Experts of a small language model: a softmax router.
Below are experts of layer 2 (counted from 0) of a mixture-of-experts language model. Rows are named router (the router's row for the expert) and show model dimensions 0-191. Each number is 128 + 24 x the weight over its row's rms, rounded and kept within 0 to 255.
After each expert's rows: "comes before" lists some tokens at least twice as common just after its tokens as in all text. This comes from a sample of Wikipedia text that the model never trained on. Tokens count by the router's weight.

# expert 14
router [165 116 107 158  93  97 164 140 108 123  89 176 137 101 123 148  88 151 147 146 113 161 126 121  99 155 126 159 141 108  88 141 111 134 121 156 122 178 148  91 116  89 118  93 116 139 109 166  93 150 135  95 118 107 136 135 122 104  87 149 113 177 139 143 100  86 116 154 128 130 122 139 117 146 128 131 109  91 150 153 139 139 132 151 118 161 146 133 144 149  95 145 138 112 111 121 154 151 151  98  96 183 128  77 149 144 120  96 131  67 140 149 167 127 138 125 132 163  91 118  93 127 135 192  96 145 129 112 125 138 127 118 154 123 107 140 136 139 135 100 138 107  95 111 149 110 117 115 157 126 136 102 145 134 110 138 139 126 137 165 126  97 169 105 143 108 109  97 127 155  98 136 124 127 157 144  97 101  99 169 131 135 130 123 127 130 116 132 145 126 173  85]
comes before: ", ", "and ", ". ", "to ", "in ", "("

# expert 57
router [127  90  96 144  92  89 141 124 118 117  83 145 150 114 117 116 108 161 163 148 167 131 121 135 140 136 108 181 151 140 113  95 112 144 161 141 169 143 146 111 141  81 135 108 104  94 104 145 116 160 124  98 133 110 160 138  84 139 110 145 109 135 148 107 105 112 138 138 107 129 119 166 141 131 126 152 101  99 163 165 165 113 135 143  81 158 138 125 126 123  78 163 137 103  93  94 155 154 136  91  63 130 112 103 155 160  57 133 137  70 131 131 171 108 110 135 182 132  88 137 102 140 133 183 118 137 121  92 119 168 121 109 160 161 110 113 166 167 123 146 141 133 110  92 138 116 130 124 124 120 127 133 138 107 124 125 164 122 135 145 133 120 159 102 102 117 148 102 129 127  89 145 164 127 163 142 103 102  86 164 139 127 122  99 118 124 107 131 140 143 152 110]
comes before: "was ", "is ", "also ", "been ", "had ", "has "

# expert 1
router [128 130  92 162 110 122 134 117 108 131 106 144 149  92  92 147  96 135 165 122 158 145 140  89  91 131 144 152 124 131  97 104 128 125 165 125 177 124 122 133 107 145 134 126 107 112 134 143 123 104 162 106 120 113 102 163 111 129 110 128 121 144 165 157  94 139 126 167 120  83 153 135 158 149 144 152 136 116 127 137 120 117 149 141  97 162 142 137 141 132 106 150 127  67 118 144 131 146 159  86 105 125 124 105 179 152  78  86 132 116 175 132 177 140 121 106 143 123 108 143 122 141 142 206 118 141 126 115  60 122 114 116 134 137 156 134 142 134 113  98 131 167  75 124  97 111 127 121 136 152 118  83 122 114 105 147 149 119 109 170 161  94 141 105 150  97 110 121 152 141  89 186 121 151 171 106 124  95 106 171 158 104 100  95 113 157 104 135 146 105 136 100]
comes before: "- ", "= ", "\n", "\n\n", " ", "|"

# expert 16
router [140  99 105 155 113 103 146  99 100 129 114 177 138 111  81 146  80 145 164 144 151 149 155  95 100 129 149 164 152 127 119 116  81 147 153 131 182 120 142 125 100 110 144 122  91 123 101 104 123 147 142 120  92 121 121 166 119 150 119 116 118 143 134 153  84 109 121 134 110 105 167 146 146 151 120 157 133 109 120 133 146 140 164 111 141 155 153 122 133 128 103 135 115  98 130 145 150 162 149  89  86 130 107 106 142 156 107 109 139 119 138 124 145 127 133  90 149 140  73 174 132 117 125 191 121 131 139 121  77 107 106 114 175 133 118 146 139 180 110  96 135 135  92 107 112 100 133 112 154 130  96 126 125 152 109 120 147 123 135 166 133  96 139 119 150  96 115 106 153 151 132 157 159 150 144 121 120 106 106 152 134 141  97  93 110 133 128 116 158 113 154  91]
comes before: "–", ")", ": ", "- ", "0", "201"

# expert 22
router [135 110 124 146 103  87 128 157 130 105 108 144 117  87 140 163  87 124 170 105 139 139 124 118  80 154 153 151 157 118 103 111 104 133 141 153 126 142 135  95 101 106 146 123 135 137 128 146 118 135 155  68 102 122 138 145 107 114 126 126 106 128 136 134  86  84 120 137 121  99 116 171 159 201 127 142 115  86 155 168 161 125 125 146 110 151 128 140 175 139 115 166 139 100 121 121 154 150 127 131 113 139  82 133 168 201  88  78 152 137 147 118 157 118 108 116 123 150  77 129 103 141 164 167  96 111 110 123 109 132 106 104 146 139 106 130 163 152 136 121 134 117  96 140 110 122 129 139 140 107 110 116 134 131 136 145 136  98 167 148 107 133 180  88 123 127  91 114 118 122 100 162 105 155 167 135 106 124  99 170 176 112 150 115 116 139  98 115 158 105 138 105]
comes before: "s ", "of ", "'", "-", "s", "years "

# expert 29
router [120 110 100 182 106 103 125 121 119  89 101 132 128 104  74 143  92 150 155 120 150 152 133 104 128 139 131 140 156 120 134 138 111 148 162 151 140 119 129 114  92 121 127 134 122 124 128 166 102 148 139 150 104 103 112 167 112 110  83 140 133 149 143 107 119 125 139 113 111 114 148 142 149 180 118 132 124 106 156 149 146  93 124 140  75 128 154 133 133 121 120 133 114 112 101 123 156 161 148 123 114 153 102 112 130 154 127  94 151 105 129 121 153 132 131 124 171 150 101 155 111 122 123 185 139 138 122 109  95 123  94 103 145 138 136 154 132 154 121 117 137 128  74  88 104 109 100  98 170 124  95 122 164 149 108 122 139 106 145 171 130 105 139  79 109  80 140 104 146 140 120 136 154 178 139 125 110 113 112 158 140 146 134 103 133 140 121 118 125 112 169 105]
comes before: "- ", "| ", "\n", "N ", "\n\n", "00 "

# expert 27
router [126 122 112 159 106 105 118 115  83 106  76 154 154 101 122 166  88 124 152 129 144 149 123 117 103 129  99 140 168 147 109 113 116 128 173 153 151 187 133 108 109  86 151 119 109 124 120 118 130 144 161  73 143 133 151 155  90 145 113 140 113 129 167 153 108 132 169 161 138 115 161 159 138 184 118 163 127 100 144 165 162 132 143 133 120 129 107 151 145 102 128 130 119 112 100 137 132 138 166  77 106 128 109 118 177 144 120 110 159 108 134  92 165 116 130 145 146 124  69 177 112 106 131 191 116 142 144 105 100 113 122 123 134 148 127 128 116 155 128  84 117 135  54 136 146 114 108 100 140 106 109 112 164 160 121 104 112 148 158 159 120 120 137 110 133  65 126  88 115 145  86 161 148 170 142 137 102 126  96 168 131 150  92  70 106 108 104 101 136 105 145 124]
comes before: "| ", "0 ", "0", "1 ", "2 ", "3 "

# expert 42
router [146 130  91 179 132 105 159 112  67 105  87 161 152 108 116 152 114 135 159  90 148 151  87 112 118 130 110 161 136 142  97 125 150 126 125 153 142 152 135  98 100  97 143 123 132  99 116 168  92 150 149  94 109 125 148 138  91 122 104 117 111 129 133 121 102 135 125 141 143 123 149 169 135 154 107 137 118  73 135 140 141 104 134 127  78 141 122 128 129 117  93 130 134  96 110 110 173 134 127  95  94 167 115 108 178 191  95 127 141 109 151 129 139 129 123 114 161 141 113 156 125 140 150 167 142 117 118 119 110 146 141  87 142 155 112 125 167 166 131 132 153 110 108  99 169  89  96 137 133 151 122 121 166 132 109 131 114 113 137 162 146 118 174 102 112 103 109 133 135 146 114 145 145 135 159 136 101  99 110 124 119 128  97 124 122 102 101 134 159 135 139 107]
comes before: ", ", "of ", "in ", ". ", "and ", "for "

# expert 25
router [139 111 105 143 126  95 138 110  96 126  95 161 126  71 117 147  94 187 155 135 159 151 134 104  67 119 132 176 152 105  88 127  89 122 143 134 129 132 141  99 110 113 114 107  96  98 113 138  91 162 162 136 106 124 130 168 131 103  73 149 110 147 175 173 101 127 117 166 117 112 151 135 132 173 109 122 122  75 132 169 169 113 146 116 126 155 108 146 126 127  94 144 129 113 115 121 137 142 178 134 110 142 122  94 163 126 115 103 159  85 127 127 139  93 135 133 168 164  98 151 125 123 114 203 135 128 141 141 108 130 110  97 134 119  96 122 135 151 112  90 118 119  67  95 139 121 103 133 134 120 116 113 139 137  92 148 158 112 133 153 134 120 149  94 147 103 110 107 153 168 103 166 148 136 141 136  96 110  89 144 147 150 117  98 127 159 118 114 126 107 136  87]
comes before: ", ", "–", ")", "\n", ") ", "), "

# expert 24
router [112 128  93 172  93  97 165 127 104 124  98 154 147 101 105 138  82 154 154 105 141 152 127 130  89 126 126 153 154 125 121 120 125 126 138 148 138 158 123  97  71  93 136 102 123  97 110 137 103 162 158 100 124 128 132 160 103 107  81 134 113 140 141 133 126 122 147 157 115 137 161 155 127 157 128 176  89  71 137 143 162 109 150 142 127 150 131 143 117 143  78 156 136  98  95 107 143 156 140 101 109 155 110 100 161 128 129 115 149  98 150 123 157 114 109 138 126 148  95 141  93 114 134 169 130 126 125 113 120 144 135 113 153 120 116 127 125 156 124 108 154 112 102 106 154  97  92  95 167 130 104 123 165 121 110 151 156 122 141 165 112 120 171  79 142 113 121 127 152 145 106 161 145 135 179 145 104 122  92 162 132  99 125 102 140 139 104 118 121  94 151 104]
comes before: ", ", ". ", ".", "\n", "\n\n", "'"

# expert 36
router [148 118  87 173  97  91 143 121 122  94 115 162 127  94 101 131 105 143 153 108 144 143 126 138  97 128 136 153 144 142 130 119 122  98 160 140 145 150 146 114 100 101  84 112 137 125 109 130 114 143 127  93 128 106 135 152 126 137  99 149 126 141 124 142 107 118 153 160 137 123 140 146 122 156 115 183 114  73 132 136 154 150 123 132 107 140 160 160 147 123 108 134  83 107 108  90 139 131 127 103  98 149 138 103 140 153  97 101 121 105 115  99 153 136 135 152 155 121  95 169 114 146 122 163 148 162 121 121  72 164  99 116 150 132 128 141 143 170 126 125 129 139  84  99 109 141 117 134 123 125 141 135 163 125 121 153 142 106 125 183 148  86 143  92  97  92 157 109 103 145 127 158 130 163 158 130  90 122  73 162 114 113 126 108 125 104  98 136 126 131 149 138]
comes before: "| ", "|", "(", "6", "USA ", "medal "

# expert 35
router [112 138 103 184  97 103 139 153  92 127  83 143 139 105 112 115  94 153 152 106 133 143 103 127 124 147 116 148 150 128 127 103 114 129 145 165 164 151 113  94 112  94 148 105 122 101  95 140 102 145 133 131 129 137 144 138  90 122 114 130  91 125 139 115  94 117 113 136 124 139 137 191 144 166 128 170  73 101 121 148 133 103 169 142 127 165 120 126 148 152 117 138  88 108  81 108 153 143 175 111 103 154 114 111 183 177  95 107 139  91 129  92 144 119 119 106 136 139 106 140  95 141 113 148 102 132 130  98 137 143 148  80 145 126  92 110 126 186 125 119 158 109 124  87 133 112 113 104 139 136 125 141 154 146 109 107 141 118 145 124 108 131 199  94 147 120 111 112 142 160  88 155 166 136 164 154  90 110 100 120 126 138 109 127 113 106  81 121 169  87 147 111]
comes before: "in ", "of ", "by ", "on ", "to ", "for "